Weights of a small mixture-of-experts language model, trained from scratch on English Wikipedia: 124M parameters, 2 picks a token.
Below are experts of layer 2 (counted from 0) of a mixture-of-experts language model. Rows are named router (the router's row for the expert), up (a neuron's input weights, with its number), down (a neuron's output weights, with its number) and show model dimensions 128-255. Each number is 128 + 24 x the weight over its row's rms, rounded and kept within 0 to 255. Numbers have three digits each.
After each expert's rows: "mostly gets" lists some tokens that are sent to it at least half of the time. This comes from a sample of Wikipedia text that the model never trained on.

# expert 2
router:119131108140136118099099081138116105151099137116149135134125094096164153174128128129143122105106171135168145154171167131139102104148108151110101127130147145138109184126118155134165166124127142136177098127171140115142119140106141139131119136086143116128118141137077114112159133141129095105106137111113161124103085135155140106124168121097150115115181151092128131143117078158104149144123
up0:145166152139162128110120116147087105048125130136135166151169126097145150166150125157126157116095121126149126101129134129110132138133108143136147108147106103125120164095107131178123137133174126116142129115087129140100106110196125135114098156160149106138115132103124170108175143115092123152122139113134143132155098161128109102126110106093134120104091130130123125139149136111139115141157
down0:134137139127157140104157144141140140071148136100107146153172051131133168166163134165110158129140116116102135147125110137130149120172181138139123132141122171152098178122111126121138119142149121123132144097109137135127083084161119130113121132148129111139098143117122144119118176116154095167144081143118136106141085138123112144111140117090114104131124168123141143088123160136140092104126
up1:088099140175119123098122094123110096180172146129182130121132147148206125111144193116136112107142124122160141178142139130093128132108181142118122122117156115104142104110141134120134141092154146159173129102148126116098118115117134122093094055126148106161127120134093134135149126121100140139114109123096151044150123118129129144117146162156158130130073122090149148140143121145145127136123
down1:109096076107150182126109109109104126164106132132158166108122132118152139125112110146123129110189096174119118155134104151144100115130146141144164138094125129103111136139141154089102100091158142138128103137118078129086143118135112128130179128145096140117197134113165133147140154122114127153137109130152122108106098154076119137152147200118130164114130150101135192151141180157188150117145
mostly gets: " Al", " El", " Le", " Ad", " Los", " Ma"

# expert 11
router:107149124121157100136119094128116138115151149144116127128122127162131125148150114164117121164121118151157087143131107122122157117123092092104118082095144141150177162113150131146136146074137073092173128109130129141113103117132130133147121136110149150101091146147127139116130105153154129150147165113132108090121152090159135137136146155093152135158112153126117095138129087128121139155144
up0:120175124153141143113092133116125145108122126151149131128145120133115174133138141112139161113135189164128145153128140093140170134104090145125141106106140119093149136122138141138143193124106117145126155121123154136099091101144149107140152097120114099098119131150179115164201098126116178140082139145140129081135136094104110159118124109057127136130134125092135126117118112164141125128141
down0:138154153126136187103141112120131123097183164132112115142143126168166105122135124147092145126108096138163104144161112099153133162130108084173145100161120122139093127101121190116118112143158115171107114088132145137132081139132161171123152147152153124094121111118168132133176116158137204125131120176120185111115111134096118111149112117158103131139133139143114136164170154109112102091197
up1:110141137134137098108102123132123130119101139167121128106089149109151150119115126160092098148153171141127109082143102161103143120098107143150121122114132165112137173132117095195143160082156106102151155130164118131139140117120175135116125158135137133120107133139122105127092096134127126135167087117115097133212148124126119134140127105162124127146087079121122133115130129139133133089096
down1:147120120095149163141122115108100090156085092146097115105145139145164138157097140161155090112135119104114119110115150177157125124115130127121184143139098112135108171095149135131136125095136170089143137156133173130146132120150165120121103160134117146142144134116132120103137171081153101158106123132124180178115185122167109150125152090121081119132124156146089112123130164131159099106158
mostly gets: " of", " de", "va", "ina", "^{−", "^{"

# expert 4
router:105145116082114122169153138097129123139122159114172097143104159101134131142132152136120157132118165135128133140113132121095124124149129134125122143140133098160135132112130103125151155126114139125174099130146149135123115143108133148110120100091149127122123162155158104149117106140153121122105131133094107108154166128094127124120141126173139127124142134118148143132131099159118103114155
up0:144135147138157123134111097093119151120144147106133067142124116130138100148092128129133132152111127154195084130118097117107107134113119124159101094136119117117144120120110131166118142075111113139121120153103146114130144191136104102134087131097080156154106108098174129152152094100152123163135138161172152147116117138117146122121107118156138105139137123130079148163123094150104119129165
down0:132138117142144123171167148135142097144139170156109122127101125127113128110129136141098147085149088171125120106089115094141130100130086125132105133124144130140152112124142134115157151115089098144130133146121134111128125092129120150139174139157145130090134156093150168151124142103140127135125137147120123094150148131099126110155135183102136122112055205121071135140101127080167117145125
up1:132107085153133108122177137161144132137101114158112106162123066080161115154087132159105104147127140143159117106119141175152149106111148129116120144111160148118139144100138128124111124123129078135140149113119154097101132125122142119130120132119142155127098117151096112151138134147160118135127130172096118097146158129116113111111126138149157105124170112126100124073129080144135145187119
down1:120121094160089138106128103074138129140132106110097116196114136184105174141121190094106102099147139125140119122133140157128187076093141120134098085141146158089174134128123095146139135144106127127137097134113109139128114157141138123114101135127130107123080105107117145117121112155117098135087132093142146182142131134128177125159134129124182154130123169137119140123123117109103147139164
mostly gets: "202", "201", "200", "199", "197", "198"

# expert 10
router:139163110151143122156102124172123100125091103139143088171128172123127198138124098119146181170098113118152139142147109127127192120142127134117101121158137166136120147128140167101135173081123113089119132172125104157099147106127178117165127118091120139117150108144106089117141134118160091130118133075122102115150122115166126168158106165117161090106176158142123109158121151177123115143110
up0:151138135143125126143105140125107128142112192130135129160142109144142126136126159102106189084139170147102138134129130140152129138137119157114101103108112133179136070129118142153117170148082093145183176145154113130150110103146130099091131126089116156156161132132072111112137113093133130122101162111050132135159090124142129165121109122134133152120146133121148087119125182126119108122145
down0:116123108125149158122130142142099149157097137099167130086166101141160173148128112125177091142137095159145135164134103112119132125123115183115139081124170125178111118125117131118177076076095139160131153132148143109127168094122155072142144101124144145132132140110126130077183075106101170123129142115109119124115093130139129144077137112148083136127115105116119090153111120088131144141149
up1:142145169109141113143100147130158089130122153160120120130101114096130157111136117124094146177117129159149152129120115155059146145124161142106127114161112130118166118118125089112148153121099089107125123121081113119107137102138134129130124104122104112089107133109120095121150076119124128139146157154108100149125124156183165148138118101092144110133155124105155109116128162121136126152136
down1:086084129177120143121133138156157186130100140147123110112124108118139122170151146170132117113145150155153114133101104151137136155116110163086189130176161108135128148106130118128169183125114141103113117130125170126177110150073131140142074125122140152127123124121162133111127140091060165121146193134134131158141096141156122090116157093093136121136092143111115167123082088101150126108125
mostly gets: " and", " he", " He", " it", " or", " It"

# expert 1
router:129118110137133108104091102170139108131148169137136104166106147125166130136154066114157129115109081152145098154152119133128117121155111131120133122149141149158158141118127144132119184082143149165168118127111075133104126126116132171118150137133127171112115152137130133131103109138161146162127103151153165106127117099097135179154112116161136122109144180121117115174136098111105126112138
up0:132142088106120117127169125135159130136132130118154105111133149120182121114178113120137131085134089124104133120100134124154128112125125147109139186124136165115142129106115128150128123152079154122132160146119161142123101176081129121106106172170147118086123173130137165134119121169120177140160121146098151128141131115161111132146177101121168165109134089172152139102148085136095129124145
down0:118104159115089120152130151124135109171112109124140129117111164169196158129081157117091166121135108135156149140101103129137086091133122171141113142111154116147107111117144119098107108091088129139141131125144118179103133127140126140087143122142167130094140136110133098140083124111177141150091128145109109128123136129100125129123124129132121163088100114117153151134137116131077135134155
up1:140149160150120104107076132163097082124137127165123134144143161083135147147143173167143139142148149142073102112084135103135089113163110131123147156137124101114133117133139121108124158125129112130087117158098116125112132099116142107107159135099150101134147133124147134112168125139112143100125125107140123086093188140145134152160145109141110151131108132116097122146123167114119139154114
down1:128103106148118123116139140143117118123136114143136123146133113141159113135129112136129149103151129106154181071125113134125111108104089101172128125086126107115157168106153094096159201139136142145137098155151162109144086124113133114110128150135144137159099068133118114178130136147160100095133175176172110123119145136135118125122123117152126138100099120181146169089102147140131128134112
mostly gets: "rd", " million", "°W", "th", "–present", "″N"

# expert 7
router:099120120171143109122082130171125085125095120138135102107109129117116171146106096105163174156140137137134087112171124099135137134113108109108175122132132137167131153102155155096137140112158098151120139106102123090097083149091123154163108126137142182107115091154137071117083099127165131142126105124115131103122134088170150130137159131166123120090116144099108103159133132168126162170126
up0:097094149120139122154162189114148129158130124100119154160154178078106136153132160120133098143121153124109146102142119155162116128114091148126100132132106143138166204130135150125130095124123064099193150139071141124158113178127158089178121172107111129128157079118087119145127160117161097131123135136132180150101110145147113107162147129123114154088162131144137125084115145142128158115114
down0:144113139117126072137164108122146109083155129157153095114107109158119116145105147094132137150134110153181181121106115136123184112094122127170127098092115099095136122138120171112150123108156128176083133112122143124153163103118154132164072115153095123123094165145140122101148132092142110154139097105072122114161121132137130093087125096150112114119070088142138140113137131126158134127139
up1:143112117113115100128108095131147116074111093108120116135110141104092110139133166097134154158106074170106142095115138085119127129138157086120199144088136167141165123095129141111141166158154077139073156107119076141143154075092116138138136102127106104131168142147123127111121102158122167169117122096152169109125124127116114121140143139162135111145160121131105118126098128146132135120129
down1:149168112111136157118120084143130129132157122118160129149106108101147094123118087085067135124156159151142133130174127122140140135122144135105169154138119115059111131139139108104078131145095123093117142116096152081076153150105104133083122123139129075124159129159164110154151145143144081082126124151108134128079153134145143135170134160123133127104101105144168129136136114133103135141081
mostly gets: ",", "–", ".", ")", "),", " /"

# expert 5
router:138116088126120119107142090096115096123147143184132134137116146093172170147163171151139118116130205124129131133097130104093132090097095097124133150164155147136149096087150115155135195153169114082123113107093138139123087145138109144161113115153164132117150152152140095142120088120129179101127117189064092094165154103120130134178169118107146123139130108117155116148118151107167116156100
up0:095167177138155145115119110098168094072166150123155136144144122142136123127107130084121086129119167168138075125131103157099147150163143129133114147134106127131092076138123095137125135141112142112128107099091120160123067100108150116154104125117158175132118092105151127099106141116121178129109158153086119117127118129110163092093145133135082162129127105119096115119124131137129060165126
down0:146124126068130044178134109131148102111101162158117130065086172146138114133141081165158111110131154117133110150133135135124144164128140123142093075114104117068140128122103124135180137093107077117116113111138174113119112103102169124134131164149116127124123168138132155132167141129090127078133124122091158101079094098071116125098104086132140085118146180117109121093118127173140103137122
up1:152151139174155134106136122132122093129139137134116122149135147106121168113141180137109173143130139134115130130137121126141136147136090107108104095134110136130156131130088147151142168157130099139121140119147134156088136140119138150113097128144129102124116133143116099096119158153135157091154156152118079109140100162135106145124117145140139119116127098124163152154137141127138137158087
down1:122173113143136138144141083096123106157127163143128194132124147120103136118139150143139177155089132134108152116128132153113173149114133100097178159155113089188128127145141151107170176112143134146140154065104168161095137130127140131158106134104162090140119146120146137121141102158122123151129102119136093144144139119142109106105159097121176156163114185114107128134139088145129118120156
mostly gets: " ", " own", " first", " largest", " latter", " wife"

# expert 12
router:149166126165133109099134151148080121112142148128158151127102132102162121173135112136096128129139174184138126153137091136109129100136103111135133131133138101115144143130101159123140144107106125104109121186091061175129089134124135076142144148104130115135103120137113130154121098121114173168110147118112123119166113113112116114124128122177134072125139123113110131141154107150123131119138
up0:142170136115115119117125103139115143156122137144123112130132103152183135134099091129124136119092110150135113143169105134151136132081190137110115130126148133150140108136163109113155139110111093102135133164116065104107112106148147131126122141110142126140110117155103160172147129145138051126153094124175127106157115140131154098185099140148103121045105176159109127105155125143096127096158
down0:143134140111109076129083125139103150117101116152157135160121118124135152146131123126132157133157135117191081103137153135143118094120144111136154075095106136105122118107126147129161143132138120129135116092165134114113140098169094122112144137115119105153155102140133142096131124118127159144120125151143106152062117119133111114144127123112141107156091124113143107113129119150171151148110
up1:131136162129147138153105122123138090118133121143133071092120094114150102153153114113107161131128115172113137176159116137140131093129118135089089137091166137117137133148102161124098085136187137127152175104139154140122114126160143096194120146127124110107135140093132116105108173150135165143191159101169116127176112119134113107102122156137108096150100117138115127149095149119114114123140
down1:143116134168131191111142112086131160149119117126126146171097157114110121144102113181129131158146113134166139109128113181135132162150107109111104172121123099148135116132102097107165118123144181120148120138151137179145151131135149156078105129138064141143170110114123170164122154133116075091105087132099151139101139126089097110134123112134115139160173100155134121109170083149082133167141
mostly gets: "-", " \"", ":", " (", "|", "=="

# expert 9
router:114109106156120113116129125096088115130145150106120150113115148078114125157134152117127078164105119153108137161118099106133126129146091142095144125153113141124107131110151162099165141134145147133120115118088162145147127087102124125119145130098102133100142173165096079100157147106153125155120158123107149103121140098115145114136144153143142140103129143102076110136157117149131119138155
up0:102131098137111126149091080134137095149130140102118088113106100120131085171131097114153116147162140096138130168136149135080069151125134134156128156116123162150141170125157132095140123137097093137138115156112142112155146084149121116149204149100123119129143142130106151145137125123109129172101134121148156143142112133132149148119076132151095134216143131108121135150137108154137126119178
down0:100142131111115171063126100108113151135110111128110099101152151138146075099129118135122132110147149099105114107088159099141145156121141104148130135109128153111122090108122106096109088076157157108136106128148144121124137108148112125132117147155148139126129126113141110113142087116099140134155104144142124113121151149147163106115099092143163167166145111107081132118188112101141123140112
up1:140132119110102133102097141099157127107069161115121153142106145102105095139114119116107155129112101141128151149154109125085109097103166087140074129111162117111118125151126191126148150110144145086149120176112136170116117124130132136145155149153135134111144120175139143129106117116120109128127158120100137144138131114126153100081147144144156126136175110116152103114156184141129166088192
down1:157150112132128137112155124115149147103157112155136065149108077137103123166106156118120139113097152126106125111103098141136135118095123143151093137088166131118115100076075150080118120157163122075142083133090147155112133122141160132097149169157103137115103153137128119099147128119126119119149108094107129134128075098153084104125137131152115137128133107114141122120108118150107163112100
mostly gets: " |", " was", " is", " were", " are", " has"

# expert 13
router:102163136109086108102143137152166096140170111110150151108141170082153144141133125113126145138087092084149164132153121127170126149160154114085123149135126153143134123119139151126139137114137111102119127109129115143124107122127130105136082147100135159107119143131099116139179119154119141198137140166101163105113102131068128155135140120117142142105145129135103142109150069139101150136156
up0:157115141128149104127121130096108113147129089098104118111132149137083126144135125129128090099134156098093135125107162139120169090167125142115116135074132099119176107158152126152107182156130143151127121120139125125124128151084147096122111152128124170136122147150094145129170107160145105148110128076148078086078158128089150167127106108139124102139148102121163101160116192096117112125106
down0:181136159133116067138119140207122128156114125098131128109139146134124132122107116135141116109127112149135105086139124139143146155128145143130147118163137132129142141137113148110119117121113117137108110125138133135115102127118091120132176112132099114125109132165111136094148124135178108127149137126157156168088152109203115108159096131129156152113116123130134154119124149131103138164119
up1:075169132153171103117127145135109175124145136111144117124140094138126115119134135084160136114118113125119157093144149140178135104122132122086151134167162116122114185122138156132123113159147114108090172115141118141108151140108144159111134140115109107145142127100127127123099141077143114127152153102073136151102082107109164133105112134106139125146122124145091132118109121120109148131187
down1:069117147138106162117144139150111150133128096087135124139146133169113122154101144135118149120059125135118108112141107130138144108154162124084196121127138130129124132149107127129128121123147145136136158121136131089143124131139071106157159108103088138119141148121158112109120169080100163113086116139137099146133121165103135115135158099122152112131108141081122121141127117126173127098161
mostly gets: " |\n", "\n", ".\n", ")\n", " with", " in"

# expert 14
router:164114115122155129093153098100078111112140100168135115145136183105153125138123132136169138170091118131139146148180103112103096105130094168110085159115116148132130108121125165126196168125159107075107120121182148140140133133124093173117093116138133118113178160144115111136163108132142113136133146123131142112112105104090145089154122154121120119116091151142139117149165133130135102109164
up0:150112154103114112157132160117098133108095095106135129088132125089182156109128147122107140140146115103094152140149137095175136118077132100145110133110115145109106117130152148093147176118136075131130124117113145112120096143131128095139138153130142090171095135103140132114151101115085117154103179120167095120168128099138142122122143119128104138088156131150119111147135111143135120139138
down0:105158151111094095121138168106169083086157084167125158108167115115130118137140137125098126180127095158105147098153127125159143126139114141127134156177119145097105129106116128123115118111112106116136101111180117117085121145115129148141107129125109116124159106107150154120113164115118149137171095143152126085147108153156124166139153140160090138122098126120094116161099137111150133152160
up1:146140105112122112141154134128080155136107163148092097151131168082139103093114142127140172147061172125127126108156093088170130131112132152147157142095125147146128098107131156140124145159137099139079121095128123096093091125126132118151089100129117131172158129091103108155117144122171124139137144118113097121064116132121115123146111138121132098130160139160144145148111144124120155116132
down1:098149147123135114190094163166109108138141136107083194156140098097166114107079106123086158124135151110091122146127170106146121169143140144108077084116147095151159104145116157168132176139079100155098109091076156146190145130124126157141138150079140074163171157165092154095121147096143091147134106112090135112099108117180118104114115093125136135141187164126136152126163138146116128128135
mostly gets: ".\n\n", "==\n", "\n\n", ")\n\n", " |\n\n", " ==\n"

# expert 15
router:120116119161114109116090112094137107133099156123134138110128118132166123136157174100185110134119118100150135146130163139136122130169087120120099124135134130134129147114155160187098105134150109104107114150098120139156127125145136141141111152121134165105147138143112109113162142168147118131086134109083131150158067103107137100173119148144128139122165109118118084163146071090102121140130
up0:141133116128139109169135121123127123133121124146079139125131156162146171129126085139166161144155086109149147142118121084145101153117116077156174127110098113143137108126150151168129096149117097117130170158136144140128120188108091119175093122117167171130095115137194111129145099117150087150111142146109127141096183166084118113103111130141119102135163135122167127107099077129106130136131
down0:134137121095104159131151127133109106058118099099150114147118099102126172097090119116135087112161136124119098143109151154123153122155162129108123086142112150111097154143130122082125148151175155196122174091100143128124154086083133138107158124155139125120150121154117100165116154135094130124123148113115099059109124085143140125125111127147102102125135129128118159140149158121116152105128
up1:181160151070152099099125071140114161148141148129161164112134160115175124123131129143109154138104082131131129133180115170156102117138100106156141098144092124144159121138079139134122164073156155104138122145112103127141139121170090122144116119136160141141134130135113109159088110131142141098122100096116088094095112139116116162131127097099125174108180139166136117150125125119111070125149
down1:151163141113129092096105089123145142104094159155090134119177120122124116144118096111120125172142127154122130140149084119162106132110122133114081119086124104137152131144120113156091094107086146122108119195147115164123125145134127104169136143131157096125135132113108170155158099134075145124163139102140120105143131122107127132117133158146095100162120101164126106118160153117137105149126
mostly gets: " the", "|", " The", "The", " a", " an"

# expert 0
router:120155124115153123128088116168146112122103162111131128116119108097152102142138159148172129140101107139145170165141140140145135128125090129116094109154139122102158158111134158132114150128148125128115132157136135113123105142135129095126150143110114111137095093163135111149167128131124066142079154101129143128149157139118146098116114141125155119056160146105097116117132081154104183128105
up0:123124131162126097112119102140138126151125105144119151100090151156105134101108139123174152137154143144113123113161138125162160099127162105125146116166094122134146122123142146127099153126151132142147154138139113121118108128081127078136168141142132146154107136172161115108139143148099117135147190163136118141125179138054117167154100159144149139092102129158159095143168116073134081177114
down0:104148139118094151123137141111169147145113116162171124148084144200117122106094102148141136141151110115136121141136204106102117132166167140101096119129120111156134131106141139126068156141118130124173103126117137104149104136136097125139099156167153099146129125144111163150148116122117124136107163115160138184171115166154109138133102100139100120125071142176157136119130132088104124190106
up1:127141100087172110116095097133111111146139112141110145113112144150117107104140100153143151180150089131146107126142101137163141058115094127147092126153137097140134105146150113122129139110089156147181127120130136133137135104170121126100128134129134161110126158091093150133163165147165150161148153088127140149144124157150165136170146151138130130138141154134106133136167094133106147094121
down1:131128134153165167107116066134093126134134108143142121136111120124130135141139190135166127143170167120120105126139122149129153130075107120135104140135143165128128126172159140117111129098125134077104103098155141122127145116171127104157131142150106156105108102119121120150165163106097097120133134129106131175165157113145138126131101072081069133149130117121112133115117118130149153121149
mostly gets: " Japan", ".S", " medalist", " Angeles", " Yes", " Navy"

# expert 6
router:106109129129157110115094139137117102119138118138132145088108147133106128144115116124135140155106129172154106169123130112097140117122131108125171176150130148137169151098114163144123159141126147155137096159129129139130106161062180133114125167124157143109155182150127086096105110134127100169109112092108107143149125094116159119165144111124147127130157151072100121139154124142134163124118
up0:136091116163130131095154110107139133127134113163163136158116133174129147142140089119106118154155073131138144116145099158099147135194167144145155121152125160125122134157193187169114128129112117117167177068159114107114095101115131126160120131117153164128120148146079122171102134157089125178123142126183111174134094100112144146149139156131107143147166129128067129104159130147092155127116
down0:144144139095130137165093118105162111101130119143089139139132099148118122113089104146168105137154146148107148146159148112105116123103083125142103142109137118119147127140114143169150153144111168111109166144153132124110106103075087079143125109202094101120153120137141170100138131141137097138149150161105120142118164169103124166132130121140055171188113132106112140100109146130116090123145
up1:136100099095138139145138128120137128125174129119124110135103189106174107180127148149134117143120169120130129103100130111157110143132132133121178116125137104156132141129074132114119095149098120115124135130139117119110109125085117102093145170116144158065165121133215124099132123105122078134127114125093139113136144146139103126077134123120102084146123130151131147125113127124132150136140
down1:132109125098162132130162118106146117100099118125134099141149124140144168135138112134085107132119106142125138189089130165110109105156115107158100124139149081147137122118128163105122177101129099101105147130123137115097115141094106144150124098121140161156114134153132131122144132138151130103167117155129158154135140105150144072152125120162086107166135163120143116104137173140095125102134
mostly gets: "'s", " his", " its", " their", " her", " this"

# expert 3
router:139134130129119086116105147159099103139125153130143104124067099120147154150157121114135109124094121146147130112152150122095106177126132156129169128146132108115163181104137137078158173127141138137118109074136161139134148139143177154137122129123112106136161094147090105149151127133146149132133125102116121125118116112071119120178131111151158119121159089130121117139146106107107124156112
up0:166100127149122113091138137163139147165112177153160124102134134116155073124112160125071146145131142160138159142123139151099093164135121091150136159143170118100156155127092111129168153177151118112071130146147143158125112168133140149119093168135126126122108071111134140140049140098168173105124136101118166132150069119108125164111109124145154088087177108128114149113127174148127121095149
down0:148147135167122160123114116098125118108156123109147129150145114151165111108121104141138177122146149177155117099071104151151155129138139102106145145186158117138132110129137135107136162111139108117125118129127141131188148120138119196110136103122084161137129083161153148134085134102149118081187081107149112102108179113131141119119112143127153102101147121136138162082156145098138133151165
up1:102144128083135142160123110112128118145121174160147106158115106147189130150144180100129084125092116106128101140113149097118118146167141136107093162134106151130148093141166118084122111142150160137113153118143122132151132112121132178116136099123161148116115128147094134137121144117079127090110069143147105133145126108139135133146108135135164114097150079136111131128140109120126167137127
down1:159139117115166146124155134128143112094130173130140159134138089166124156145118130121100129120139108116128128139134133136142113145136134125115129123110093116098123127135107154122138156147070120129126116159150138120086134125134119142153091092159159132141154083134106157179155105124102091105128151132152150158108124169161161093101173128151152146147144177140127151096106126101124139122160
mostly gets: "2", "6", "8", "1", "0", "7"

# expert 8
router:135103127131124117145118151131113134139086112124139142128134147123124148159088154084115139169163090103143103158121150087085148116148123096118160133110125123145137188113172121133155152146136121117154136130107095153103154137160141134142160131124128116134121066123134092100148128130086146157118139133115165136137167131079151150158136142106182139047166062105111131139159133137150167156132
up0:136134118114129084113081130138121113143146075163137118110142115102134099105126119118111092156113079123117118129142115104162150126130149107126131117127085123114129111121162196167132128132161149122193109091092154103135114111110096078159098094136107137167124134144104129115142140141138142099126163169136127119165095116135162144167170102129130103106050071089129075086158073148125142143119
down0:121111094151145247155137121122118157127118125110137129152139120130118112104116194137127107123120115158159113124117129144138135134127144128150130136116083093118139149148072137105111143147153150108106143084126147119154136138144143158130077098130123119152143159085108144156134163145119163173156158106111108138191175150105129138128117110135130075145093117161150141182127105145132157166117
up1:155139138129109118139118131129142132134072157115114183163106147134111105134114110124128104108100108119115182153105122146146120096163131108119099113133119104145136155111133132141105086105144160145107172119171091134121094073141146116130063145127142128098152130154123117157146161123146144184128124154127121112103154126088118132142094109106143127084104106131098132195112120105107130068119
down1:137115137082057136161189155120118148109145186152123181111141119160110150081084133147114118164120157152149089100149149127095173113118109116156127168166177131098148155109133136140128151129106138069160133132111142097179174134115142133118174132120140124121133129120173125106102172139155151143099124144134083130150165124115108160137127138143132123115094147132121136161144096099056129141054
mostly gets: " States", " York", "ville", " India", " Angeles", " China"